Weights of a small mixture-of-experts language model, trained from scratch on English Wikipedia: 11 layers, 6736 steps.
Below are experts of layer 6 (counted from 0) of a mixture-of-experts language model. Rows are named router (the router's row for the expert), gate (a neuron's input weights, with its number), up (a neuron's input weights, with its number), down (a neuron's output weights, with its number) and show model dimensions 0-95. Each number is 128 + 32 x the weight over its row's rms, rounded and kept within 0 to 255.
After each expert's rows: a language model's description of what the expert responds to; "comes after" lists some tokens at least twice as common just before its tokens as in all text. This comes from a sample of Wikipedia text that the model never trained on. Tokens count by the router's weight.

# expert 21
router [164 138 136  90  89 104  90 171  78 105 140 138 124 170  78 119 145 170 130 140 139  99  67 151 143 162 130 101 105 141 149 104 106 137  73 127 140 113  99 113 119  88  92  82 152 123 163 118  66 108 161 175 166 108 180  97 196 145 124 105  92 101  79  92 136 123 194 104 149 133  87 173 145 171  82 108 166  91 103 141 101 184  89 166 111  94 147  69 135 112 146 144 115 186 139  99]
gate8 [150  91 142 136 173 113 143 172 109 173 140  87 148 101 110 128 143 145 125 114 123 101 123 144  48 171 112 113 124 144  38  89 169  97 148 117 125 136 121 150  95 194  62 114 126 120 143 129  95 152 110 157 156  88 132 139 139 129 143 103 120 146 144 165 142 140 144 119  96 131 157 148  92 120 135  67 133 135  89  40  85 138 135 220 151  87 144 155  88 124 125 134 201 138  57 123]
up8 [149 102 154 109 156 112 151 107 132 162 151 121 119  77 157 122 136 146 171  81 108 143  96 111 152 146 156 189 200 106  96 103 114  60 179 150 121  95 156 156 106 157 104 108 136 156  91 103  92 181  96 139 160 107 114 188 131 140 109 138  75 166 137 162 193 161 140 116 121 151 121 143  82 101 159 122 105 115 162  77  14 105 138 140  83 114 122 127 127 156 148 147 172 130  76 151]
down8 [153 110 130 125  77 127 122 111 155 150 104  96  93  90 190 168 134 137 110 143 166  90 119  60 115 152 142 119 105 175 113 115  93 136 150  54 126 113 168 107  69 143 115 105  82 133 176 151  96  95 117 179 165 157 118 150 117 181 192 124  76 137 102 128 190 168 123 136 152 109 114 123 142 109 137 127 158 142 129 154 178  93 188 144 152 144  81  91  65  78 134  85 153 113 191 128]
gate9 [139 154 127 136 134 131 117  87 126 144 146 126 122 149 140 161 161 111 131 152 190 175 148 131 107 179 171 102 142 133 119 124 190 142 145 110 121 138  65  80  90 220  99 158 104  87 129 154 128 166 136 126 114 107 119 128 129 186 108  57 113 113 132 168  77  96 127 107 115 124 104 155  68 126  50 142 130 152  77 104 118 107 147 149 128 113 122 131 125 181 128  80 217 106  57  99]
up9 [126 111 110  95 110 108 121 195 152  99 130  68 154 145 115 136 185 114 160  84 176  78 158 130 154 152 104  93 112 132 113 133 164  62 111 121 108 129 140 143 127 103 146 163 175 155 149 161 130  71 162 164 148 101 112 113 154  63 136 116 130 132 132  91  80  62 146  73 115  80 129 106 153 137 104 186 189 120 182 133 169 144  68 150 192 147 123 131 133 118  56 107 145 161 119 113]
down9 [182  81 136  81  90 109 139  57 111 147 130 144  74 123 105 155 175 171 134 223  80 141 115 146 138 133 145 178 142 164 137 135 150  85 151 133  54 136 101  69 138 167 142  81  95 117 132  93 128 128 113 127 104 152 140 129 102 163 137 116  96 103 124  89 137 170 176 137 158 126 142 154 108  90 141 125  60 184 127 170 108  91 193 159 155 110 134  79 128 145 112  79 154 135 156 130]
It responds to: Leading digit of years. The digit 2 (sometimes 1 or 0) starting a four-digit year like 2011 or 2021, especially in tables, date lists and year ranges.
comes after: ", ", "| ", "- ", "–", " in ", " | "

# expert 11
router [142 120 121  92 115  86  83  83 140 103 181  51  93 176 126 141 175 177 115 125 168 151 105 128 136 104  87 172 151 120 134 140 131  88 146  93 121  97  89  99 144  76  99  92  97 132 124 155  88 115 129 137 143 120  97 173 163 190 156 184 188 120 111  90 130 137 118 146 114  90 160 172 159 127 134 201 155 132  66 160 176 158  92 165  90 139 147  86 154 132 180 126 101 116 102 152]
gate5 [143 106  55 121 132 214 120 138 137 118 102 201 119  98  93  82 102 120  86 114 124 183 153  54 146 137 129  72 132 118 130 127 127 140 144 110  93 113 152 147 146 168 144 124 129 160 100 134 113  58 154 124 113 112 187  90 123 108 124 107 110 153  79 210 115  97 178 172 121 144  81 119 192 118 111  91  69 152 136  92 114 138 193 113 123 117 142 117 140 173 105 119 155 153 118 147]
up5 [117 102 149 153  88  82 130 119 248 140  96 158 180 132 111 138 149 114 153 191  94 118 105 148 133  96 205 175 110 127 164  97 140 169 176 126  82 121 152  98  83 129  91 133 107  91  96  85 160 115 106 104 154  91 147 123 135  96  92 141  65 178 157 112 158 173 119  74 120  90 183 133 135  78 108 163 120 125 163 141 151 110 150 138 160 102 145 133 153 135  90 106 149 112 110 122]
down5 [ 93  43 145  63 104 123 152 112  96 166 153 133 128 166 164 134  92 116 127 126 133 134 191 146 101 121  99  44  71 123 147 163 116 115  76 127  64 156 122  81 132  91  75 140 152 192 131 119 129 142  90 149 125 164 163  88  61 145  98 125 144 161 138 144 134 150 171 149 113 150 124 191 155 151 167 179 178 124  73 145 162 105 118 130 154 127 116 135 139 145 145  95 129 159  85 122]
gate6 [101 132 163 102 155 114  69 130 120 139 133 108 108  76 158 137 125 136  85 110 129 194 140  57 116  99 138 111 129 128 126  76 153 123 128 158 155 107 145 203 139 117 114 149 139 106 107 124 142 128  81  97 105 218  71 146 137 138 140 166 111  97 116 164 196 125 150 142 143 162 145 109  87 101 241  72 145 181 151 177 112 139  93  96 136 121 114 114 132 138 144  77 106 125 134 170]
up6 [153 168 133  78 136 105 103  98  54 167 139 124 125 141 169 129 170 139 106 109 137 130 128 144 120 143  65 148 138 161 180 116 102 136 129 157 133 183 106 147 152  84 121 108 175  60  96  87 120  97 117 110 120 164  77 141  80 152 179 133 126 126  98 184 150 124  79  88 181 110 177 119 117 137 203  43 139 120 107 119 158 155 133 105 142  85 125 140 114  80 179 154 115 176 133 156]
down6 [122 137 107  94  94 142 106 140  89 141 161  97 145 175  80 136  97 121 110 184 123 142 129 175 145 100 107 109 139  97 113 174 199 157 154 116  86 170  77  78 127 137 171 155 111 123 162  93  76  73 133 118  92 138 120  87  75 163  67 118 173 161 127 168  91 134 158 123  69 130 157 130 202 104 178 145 147 150 133 156 155 133 147 133 171  69  93 155 113 172  99 125 139 122 144  78]
It responds to: Numbers and quantifiers. Numbers in table cells and counting words like two, three, many, several, both, plus single letters inside foreign names.
comes after: " | ", " ", "| ", ": ", ") | ", "; "

# expert 24
router [151 138 114 110  53 153 138 205 120 158 152 142  98 128 119 102 172 116 148 129 158 120 178  88 113 181 146  87 111 137 160  49 117  97 141 168 113  92 145 105  74 130 149  84 131 150 165 134 108 151 145 143 143 145 112 121 100 129  88 173 120  99 101 169  95  71 108 111  96  65 149 156 166 164 187  85 156 110  85 130  65 107 152 123 181 151 137 158 151 177 140 138  83  93 131 164]
gate7 [132 102  91 116 114 117 112  84 130  82  66  51 118  89 175  98 105 165 144 183  69 140 118 113 102 180 128 104  74 125 123 177 119 139 127 169 161 160 112 116 115 179 123 141 108 136 131 142  78 120 160 178 139  80 176 148 139 152 117 140 146 152 131 119  97 140 191 108 140  88 144 148  92 121 142 184 152 192  98 139 116 136 113 159 131 110  66  83 121 162  86 117 135 147 175  53]
up7 [128 110 144 151  91 168 137 197 156 164 128 166 135  90  95 163 116 121 115 134 127  93 142 165  82 118 101 146 157 106 177  83 167  85 134 120 158 126  60 167 123 145 152  79 140 121 166 175 159  91  76 137 114  50 146 115 158  82 152 128 100 152  66 136 143 175  44 149  83 133  81 155 168 133 147 161  96 148 152 131 135  97 135  98 111 140 148 168  86 111  95 156 105 151  82 137]
down7 [129 102 175  89 123 167 111 110 145 135 107  87 122 118  90 130 172 123 160 134 141 107 127 129 147 189 163  99 124 134 145 155 179 116  89  65 153 168 119 110 180 153 145 161  70 127  59 149 153 115 135 117  84 128 141 205  97  79  95 144 119  99 131 122 148  92 122 132 191  83 111 101  82  86 105 164 155 122 107 148 167 196 125 100 175  93 133  81 111 114 167 125 136 185  73 160]
gate8 [183 133 140  67  87 112 143 122 141 136 174  83 138 158  88 182  96 115 125 155 122 116  59 164  51 126 131 102 114 117 120 174 160  96 100 121 105 139 144 172 140 136 156 122  91 182 192 123 109  71 128 128 130  92 158  81 151 108 121 169 135 160 105 152  87 217 133  99 106 106 144 161  97 170 131 177 133 156 121 147 146 122  77  89 141 144 116 105 109 101  72 102 110 164  81 106]
up8 [106 127 185 124 120 142 123  82 103 146 163 112 130 113 172  58 139  40 140  65 114 134 129 120 146  87 135 117 151 212  61 112 146 124 207 179  73 122 147 141 164 130 128 143 136 130 137 105 121 111 153 174  96 172  94  65 111 137 149 127 108  95 120 153 131 162 130 121 112 106 144 101 150 139  83 147  86  99 174 157 121 116 149 172 141 164  81 128 119 141 149 150 136 131 198 186]
down8 [136 119 187 129 149 160 158 123  91  95 143 103 109  99 126 105 124 131 165 117  57 102 171 155 165 106 182 157 103 136 153 130 156 114 138 205 121 119 102 102 181  93 139  66 205 178 108 157  92 115 173 100  66 151 163  87 108 137 154 100 115 104 179 162 126 163 136 122  70 134  83 151 159 105 141  93 158 159  75 122 167 150 137 114 110 115  91 156 104  89  80 119 123  97 110 153]
It responds to: Mixed, CJK bytes. Broken byte pieces of Japanese and Chinese characters in song or film titles, plus table digits and assorted word pieces like station.
comes after: " | ", " $", "1", "; ", "2", " on "

# expert 25
router [151 111  80 167 179 136 119 141 148  85 128 105  45  99  89  69  68 134 137  91 121 176 144 126 112 156 103  70 123 118 148 167 118 162 114 137 130 207 111 141 155 193 149 159 139 131 126 127  72 133 147 116 169 132 113 142 155 113 158  95 145 146 108 139 102 147  92 125 134 167  84  61 165 116  99 132 110 189 175 131 121 196 149  63  92 143 140 142  88 107 107 128 153  92 137  93]
gate7 [132 101 132  88 147 121 108 120 107  92 116  75 154 185 100 165 116 128  50  91 151 121 131 160 101 115 175 143 116 195 185 108 132 101  84 111  89 145 143 123 139 121 132 195 162 130 134 164 216 146 119  87 121 160 138 101 156 136 119 115 113 171 115 166 144 137 126  57 169  87 112 102  97  94 165 128 126 112 149  58 135 111 158  96 154  97 141 127 156 105 217 121 177 112 129 127]
up7 [ 76 144 188 174 167 122 150  58 108 113 159  75 137 113 161 153 128  93 140 121 184 115 150 106  64 147 108 122 112 156  86 132 105 120  48 169 155 134  69 127 154 130 159 145 162 118  63 145 133 117  64  55 118 169 145 128  83 174 124 156  76 104 143 159 145 169 144 119 160 149 136 143 109  89 118 149 161 123 137  71  74 130 159 172 125 131 154 117 168 146 115 126 143 105 120 155]
down7 [150  96  92 136 110  23  83 190 153 132 146 206 102 132 157  98 180 158  98 152  90 103 137 144 176 117  89 150  97 143  52 180 131 164 155 138 174 145 144 158  97  90 108 119  85 113 141 151 137 125 175 174 146 159 132  95 120 179 130  69 121 124 127 131 125 100 141 127 175  99 158 138  88 137 118  72 146  83 119 159  99 133 120 125 125 185 147 129 101 129  86 156 120 119 108  91]
gate8 [131 135 147  81 103 107 167 132 115 131 152  99 143 186 179 126 213 142 134 142  96 159 127 137 126 111 151 126 126 134  96 116 161 157 158 107 127  91 150  82  93 156 176 160 132 137 163 121 100 120 143 125 132 109 100  76 115  92  78 105 154 141 128 136  86 115 149  55 108  79 123 123  75 195 152 110 189 171 155  99  78 114 154 127 110 104  95 237 116 158 116 154 163 183 115 124]
up8 [ 86 126 139  98 138  91 189 145 143 145 162 121 104 135 197  92 171 128 153 105 118 115 130 113 157 128 155 128 128 161  84 127 140 139 147 155 128  25 223  98  77 136 170 153 154 166 134  97 129  85 108 144 128  84  61  94 102 114 119 141 151 117 150 160  82  88 159  90 142  87 134 156 120 202 132 101 178 159 117 102 129 132 173 146 120 103 156 201 143 130 108 131 143 139 117 147]
down8 [114 106 164 133 112  22 163 157 112 150 167 114 137 165 172 130 181 100 138 114 144 123 128 123 131 115 133 156  87 147  92 179  84 124  98  86 106  47 158 124 115  96  93 112 124 114 158 160 124 148 113 127 125 156 181 108 169 186  54  71 161 105 127 129 152 151 139 163 154 102 153 180  86 155 160  88 121 120 122 190 111 104 144 101 136 122 121  83 159  96  93 179 140  99 111 160]
It responds to: Section and sentence starts. Paragraph breaks, sentence-initial In before years, table-row pipes after line breaks, and VID- in COVID-19.
comes after: ".", "\n", "\n\n", " CO", ").", "s."

# expert 48
router [100  88 101  86 144 124 120 113 113 156 141 117  32 173 125 147 173 199 149  71 126 129  91 128 115 175 127 123 141 171 178  73  98  66 139 119 131 142 120 174 115 137 154 147 140 129 186 149 113 175 105 142 156 148 180 113 193 154 150 103 134 100 131 136  93  98 104 128  71  78 120 152 102 165  64 148 152 111 119 144 117 158 166 137 110 128 171 155  88  88 132 114 106  72 154  92]
gate5 [ 92 125 138 122 162 162 121 142  84 116 145  97  51  94  82 133 132 128 130 114 227 166 199  89  99  89 137 225  93 154 138 130  91 116 130 161  97 116  93 120 183 157  88  68 155 129  91 119 134 146 110 106  77 150 169 129 131 124 143 117 174 138 106 111 141 110 147 113 183 142 135 122 163  77 110 104 140 183 126 147 115 126 102 158 123 138 119 121 162 142  98  94 132 102 154 197]
up5 [147  88  98 118  90 109 137 105 179 104 102 108 145 111 174 147 128  90 120 189 102  83 126 127 133 145 162 128  61 131 164 159 188 123 136 124 162  97 125 124 119  96 124 147 131 140 122 110  83 171 144  80 128  43 149 129 196 113 158 139 131 143 194 112 139 134 139  94  51 157 151 160 131 154 126 155 129 132 181 150 159 153 141 191 107  98 101 151  80 104  84  70  65 150  96 119]
down5 [137 124 114 184 113 255 116  88 136 131  90 133 128 147 146 133  69 156 143 157 118 160 135 164 129 129 144 117 168 122 114 125 149  96 103  46 132 149 131 161 135  90 142 106 155  91 116 121 172 152 147 123  82 177 119 125 119 130 145 124 132 146  63 111 104 135  99  84 166  65 130 171 167 143 152  58 181 146 167  96 117 131 146 127 122 121 122  86 162 112  87 127 100  69 169 104]
gate6 [114 120  59 134 125 208 127  99 113 181 140 144 148 121 133 106 107  65 131 142 117  93 123 143 145 188 105 119 100 158 142 192  68  93  73 113  69  98 145  89 136 109 149  92 168 118 120 151 153 175 114 167 115 154 134 150  80 120 114 148 112 117 215 141 150 173 100 128 183 146 136  97  89 140 146 141  93 134  64 131 112 139 105 119 178 120 121  93 146 152 155 168  83 142 176 161]
up6 [177 130 165 121 149  66 114 110 143  95 139 174 139 123 123 164 145 114 117  93 137 115 101  84 114 124 140 141 169  96 126 120 146  99 214  93 165 112 156 103  99 128 169 152 119 115 103 119  90 148 154 131 145 107 162 166 102 147 194  90 122 156 156  95  70  91 150 186  64  99 224 154 119 124  86 119 129 126 187 146 131 141 173 118 103 151 128 167 133 110  55  89 120 133 148  78]
down6 [ 91 134 101 108 140 137 122 123 153 135 119 179  94 187  82  84 169  69 113 108 122 161  89 131 160  82 115 175  60 147 172  97  89  93 146  81 125 172  91 178 156  89 167 115  97 132 175 185 144 188 133 111  78 138  73 121 132 146 112  83 129 146  76 120 100 152 149  98 191 177 138 179 168 145 186 122  99 136 141 107 131 111  90 116 106 145 118 110 149 112 158 133 147 134 149 114]
It responds to: Table cell numbers and scores. Numbers, dashes and signs inside tables of election results, scores and statistics, such as 3–0, 97.9, +, †.
comes after: " | ", ") | ", " |  | ", "; ", "% | ", " ("

# expert 32
router [171 139 143 127 118  90 118 109  90 115 119 141 160 121 191 134 136 113 126  72  83  77 130 105 176  88 103 168  87 131  91 109 131 145 155 137 147 130 101 190  81 163 155 138 100  63 122 170 156 129 117 129 103 205  83 157 150 151 153 148 142 138 136 146 147 121 160 146  70 160  78 157 143 168 116  74 193 128 117 120  78 156  65 157 104 106  94 172 141  57 105 110 125 154 154 107]
gate7 [ 79  82 167 105  52 159 144 146 128 143 118 121 157 106  76 110 139  86  90 148 130 104 172 135 162  87 127 154 150 114 130  68 140  88 167 132 110 105 154 121 161 174 140 126 136 142 129 131 138  83 173 104 199 123 160  67  46 136 166 148 141  80 123  92 113 128 131  81 199  85 137 121 143 100  93 119 169 145 184 115  99 104 113 158 187 131 116 166 114 123 160 181 125 166 135 136]
up7 [148 105  94 129 101 150  82  84 153 117  81 120 133 143  86 124 115  98 180 127 106 140 185  97 114 134  89 100  27 110 235 133  67 177 146  91  92 124 101 166 164 133 115 105 139  84 101 161 134 104 137 162 183 127 155 149 143 136 110 144 156 125  80 149 152 141 129 178 136 142 134 135 152 133 126  75 144 173  91 104 177 139  82 169 111 104 142  97  90 138  76 144 154 140 143 133]
down7 [138  98 135 107 111 173 161 129 162 132 110 168  97  82 138  96 132 159  93 135  96 117 137 119 190 147 141 169 168 100 138  95  66 137 143 160 157 153 144 138 182 168 122 153 163 114 131  85 154 169 151 184 156 133 106  74 101 129 135 152 123 108 140  69  98  75  82 161 171  85 187  95 166  83  83 128 131 172 146 177  94  97 104 129 118 141  90  83 131 109  64 166 120  99 152  79]
gate8 [113 127 122 117  98 162  90 123  61 137 115 149  84 128  79 109 143 119 144 131 198 152 185 158 111 135 112  84 156 111 154 126 120 129 117 112 120  99 148 115 156 107 107  97 164 149 109  95 174  79  90 178 169  90 158  94  94 145 134 134 172 113  67 132 128 124  71 165 182 143 197 115 161  88 102  76 140  98 119  89 141 134 138 120  50 175 160 148  74  80 137 141 160 121 109 180]
up8 [172 169 157 113 176 127 127  91  96  97 134 176  99  87 151 109 136 144 153 121  79 144 102 154  69 146 168 101 159  67 119 139  94  97 112  74 133 141 138 127 110 137 107 123 164 164 124 104 157  73 122 131  94 169  72 138 131 225  59 149 130 126  77 146 122 106 117 143 185 114 188 178 117 133 141 106 113 113 104  80 107 157 173 111 108 171 137  67 143 166 155 130 109  99  97 137]
down8 [103  80 142 154 104 164  71 130 111 150 152 133 152 123  88 113  88 114 141 113 138 103 166  97 144 105 153  77 119 114 112  96 129 178  81  92 102  90 149  95 153  89 181 115  95 121 123 146 131 118 146 138 165 155 112 170 129 105  97 119 146 102 157 166 217 100 165 161  73 158 170 148 133 234 102 186 146 111 138 138 127 134  75 100 129  65 127 117  89 110 160 184 117 148 118 167]
It responds to: Mid-word name pieces. Middle or ending pieces of words and names, and dashes in year ranges, such as Em-man-uel, Offic-er, 2014–15, fund-s.
comes after: "1", "2", "\n", " ex", " Em", " In"

# expert 13
router [110 125 142 131 105 175 128  95 107  57 195 113  72 165 127  67 141 172 146 114 115  94 130 175 124 151  91 150 166 160 126 105  95 131 144  93 126 166 122 118 185 143 119  65 152 178 140  98  97 164  97 220 129 141 135 145 124 180 119  64 134 139  95 104  65 129 102 105 136 165 134 165 167 165  97 163 142  97 110 133  99 140  79 183  99 110  79 115 124 107 125 113 116 150 150 105]
gate7 [130 116 138 153 140 108 128 140 203 112 116  77 191 137  88 132 135 128  50  83 130 178 154 149  60  92 151 148 146 104 151 114 126  90 131  81 146 147 152 145 179 185 124 109 121  56 157 132 106 168 136  91 140 157 180 104 102 128 178 123 124 161  90 138 175  80 135 114 127 156 103 129  71  72 115 183 144 152 161 125 101 136  79 145 160 112 101 188 165 116  93 167 131 136 141 130]
up7 [168 150 151  62  84 101 113 159 201 135 130  70 133 128  79  73 181 165  88  78 147 144 167 152  80 156 152 116 147 151 178  90  85 113 147  98 107 137 167 183 146 119 117 111  98  69 152 128  81 144 142  92 182 167 140  98 113 152 186  93 111 144  71 156 158  90 118 146 142 132  97 152 125 120  98 141 156 121 159 134 141 137  91 151 152 110 127 169 170 111 102 178 166 129  92 122]
down7 [135 104  95 175  63  92  78 105 206 103 106 151 149 154 159 151 142 122 136 149 129 117 105 142 136 153 132 101 122 180 118 134 179 130 175 101 134 140 165 158 174  67 124  56 128 138 155 101 103 141 164  83 155 148 130 108 146 112 105 116 104 111 117 155 165 126  88  97 127 168 179 108  95 121 103 167  97 147 159 203  88  92  82 115 155 118  18 140 136 132 138 139 103 114 157 146]
gate8 [122 156 153 119 134 131 158 188 125 133 151 160 115 111 127 127  34 136 114 115 140 212 124 107 126 145 109  73 137 108 112 116 113 124  54 141 135 139 129 148  65 152 101 105 127 162 133 150 140 135 115 121  92 141  80  93 111 121 182 155 111 146 102  80 168  93 125 158 136 144 143  87  84 121 102 140  76 187 142 176 159 160 179 156 107 143 174 174 149  77  51 114  84 170 157 109]
up8 [214 104  83 139 118 105  62 111 116 113 136 101 134 177 162 111 183 155 134 117 142 121 172 149 113 134 125 151  98 106 139 107 156  89 161 106 196 137 144 157 158 120 146  84 185 107  89  65 110 102  89 111  97 106 168 173 164 117 125 160 113 140 138  97 129 126  93 193  96 100 133 151 159 113 141 112 166 102 129  84  99  73 109 119 127 162  98  85  88 161 179 123 201 167 132 159]
down8 [115  46 125 159 100 145 109  90 149 104 134  68 141 125 101  96 130  98 130  97 124 120 144 115 135  83 139 100 126 120 140 168 108 117 196 139 167  98 122 141 126 105 121 172 131  27 106  96 179 120 118 155 170 203 174 110 104 132 108 105 148 157 123 154 142 131  83  94 133 101 146 134  84  90 176  88 155 128 140 111  84 169 123 150 155 127 133 141  98 180 155 128 169 166 140 225]
It responds to: Digits and table cells. Digits, especially the leading 1 of years in lists, and table separators, decimal points and numeric cells in sports or election tables.
comes after: "1", " | ", "| ", ", ", " in ", " ("

# expert 20
router [ 86 150 131  64 101 127 118 103 119  61 173 117 101 155 167 121 168 119 110 113  84 137  88 164 114 153 158 167 147 129 135  93  74 139 163 134 119 105 101 163 173  81  88 112 122 142 155 169 112 114 128  93 125  60 158 121 203 168 156 165 140 126  77 111 160 140 147 181  79 108  87 169 127 157  93 153 169 110 124 163 145 176 134 107 147 104  80 172  89 139 138  74  67 110 128 117]
gate7 [160  86 159 117 106 127 148 123 143 116 106 101 144 204 122 109 111 132 147 168  75  86 168 118 114  95 107 115  66 159 144 187 137 105 141 170  91  97 146 124 151 136  77 123 132 194 160 151 116 131 182 125  91 157 164 116  90  68 123  97 125 108 188 123 132 144 114 161 163  97 177 106 139 135 120 110 154 123  97 107 135  98 115 119 111 194  51 114 206 193 148 102 149 159 100  99]
up7 [ 94 123 146 157 141 142 131  94 112  83 109 118  70 186 115  68 110 128  76 134 117 113 140 108 176 170  96 186 141 153 147 163 154 118 152 168 106  93  45 139 157 127 139  63 135 149 159 129  96 177 121 146 101 196 105 113 102  82 158 118 167 124 125  93 197 180 104 124 144 191  82 105  92 174 155 126  88 147 132 140 119 136 127 109 101 168 130  86 112 182 112 144 158  97 127 109]
down7 [104 104 153 186 132  38  99 118 141 103 104 125 141 112  92 172  98 149 175 116 151 146 164  85  91 146  88  92 123 171 174 157 173 120 110 186 140 131 126 100 144 105 102  91 116 133 153 179 136  92 135  94 108 152 132 177  50  46 135 135 158  79 181 128 104 143 125  87 112 160 136 153 123  97 134 115 135 128 210 134  94 118 113 163 169 116 139 126 142 113  88 197 147 123 121 129]
gate8 [152 143 120 130 109 147 174 130 193 197 127 144 158  39  88 161 147 129 137  75 162  71 129 133  52 158 151 140 178 134 132 108 127 129  98  65 134 165 120 126 119 145 157  94 127 140 124 157  92 120 112  38  98 130 157 140 113 136 155 130 137 162 130 121 186 120 121 158 175  89 129 105 101 156 135 104  80 153 128  99 136 146 165  85 100 165 139  86 130  94  51  97 146 134 144 168]
up8 [115 106 131 175 164 148 146 157 113 145  99 189 165 186 156 180  64  89  68  73 122 112 116 171 138 113  81 121 117 119 118 142 152 121 139  93 156 148 149 145 120 136 146 128 175  84 165  88 136  59 160  84 130 126 111 129 135 135 155 127  92 154 162 122 101 105  68 139  53 132 138 142 147 110 111 115 104 123 184 127  94 145 159 159 172 138 145  77  48  64  96 114 125 113 172 143]
down8 [150 199 164 132 164  80 110  88  97 131 113 149  77  72  99  94 116 139 145 111 104  91 107 159 136 116 114 100 134 133 149  72 186 152 116 180 126 170 177  39 122 135 140 153 136 114 164 157 130 123 126 159 122 109 127  81 137  92 180  66 145  71 156 152 133  79 147 162 161 106 141 166 146  83 117 141 180 101 118  78 117 130 114 132 103 119 149 136 118  61 164 148 145 153 187 163]
It responds to: Table separators, year digits. Pipe separators between numbers in sports tables, and the first digit of years or catalogue numbers, such as 1907, 2007, 1787.
comes after: " | ", "0", " in ", " (", ", ", ": "

# expert 46
router [186 168 138 152 161 110 144 133 152 145  95  83 140 128 197 158 120 110  70 144  65 117 102 181 114  92 161 149 133 117 143 180 134 121 105 111 154 150 169 141  83 129 136 135  97  76  74 143 143  93 156 101 133 132 171 128  54 166 182 113  99  97 107 116 135 132 141 155  74 108  82 153  39 162 111 124 138 130 196 117 146 113 162 176 114 157 163 117 136  92 100 106 106 103 101 161]
gate7 [111 154 150 191 142 140 143 130 124 162 176 146  83 131 130 133  95 102 107 160 149  94 125 159 133 109 141 111 140 105 135  56  95 145 155 129 140  98  89 147 166 147  67 217  99 151 143 157 105 173 108  76 124 127 121 143 115  65 123  67  95  83 153 156 132 143 136 116  78 135 157 161  70 170 151 179  90 155 108  70  72 139 124 143 144 141  84 126  54 101 154 109  96 146  96 144]
up7 [152 106  52 137 146 145 107 138 139 163 125 160 121 101 110 131 104 133 131 109 110 143 174 184 150 168 149 140 127 132  72 132 127 134 221 126 115 104 134  98 144 126 128 154 132 116 148 151 110  96 164 115  73  83 116  63  94 106 112  85 104 110 159 214 138 154 128  91 100  57 160 105 154 136 149 107 134 163  93  83  66 121 148 130 190  75  86 103 128 148 116 176 185 149 106 140]
down7 [180 115 130  86 127  92 149  96 163  72 100 174 219 116 120 131 124 118 134 103 107  88 178  87  80 123 153 162 171 191 125 115 122 108 119  91 161 117 153 161 167 146 189 123 105  92 120 141 168 115 117  56 142 164 144 114 136 125 144 100 131  79  67 132 149 121 103 114 125 107 166 137 129 134  71 122 183 186 130  87 123  99 159  93 149 160 139 139 185 155  87 114 100  90  98 156]
gate8 [ 75  62  78 113  99 167  70 179 172 135 138 152 112 109 169  86 129 138 145 168 124 124 157 128 102 160 140 129  94 144 151 144 126 143 110 162 125 152 106 182 130 101 126 104 114 120 123 134 152  78 190 114 133 114  83  78 123 135 122 134  80 130  73 151  72 165 125 157 150 202 168  75 163  97 148  74  77 153 148 126 146 113  58 121 118 160  81 103 112 142  99 104 173 164 167 131]
up8 [148 114 154 102 165 102 152 137 143 134 144 192 125  86  98 126 194 134 179 152 168 137  99 133  52 120  56 121 135 159 100  97 136 153 103 140 128 125 133 107 110 151  66 110 170  97 151  63 130 124 186 143 176 125 134  75  78 110 172 190 145 135  70 167  97 131 144 122 137 152 131 144 167  78 104 112 133 147 131 124 110 132 122 126 118 191 131 189  85  54 112 136 148 131 170 124]
down8 [135 127  83 142 164 120  91 104 142 102 104 172 200 187 162 134  85 151  86 133 161 138 129  87 132 111 123 208  95 169 118 148 129 119 153 142 170 101 140 119 136 130 129 132 194  79 138 162 117 162 160  81 138 109 154 142  77 106 120 134 120 119 136 176  77 173  84 140  98 161 140 109 106 140 111  86  49 120 175 132 131  76  91 166  91 160 171  74  65 136 146 139  94 122 117 143]
It responds to: Possessives, prepositions, infobox units. Possessive 's, his, he, prepositions in, to, at, and closing units like "m)" or "in)" in infobox height lines.
comes after: "1", "2", "\n", "8", "7", "6"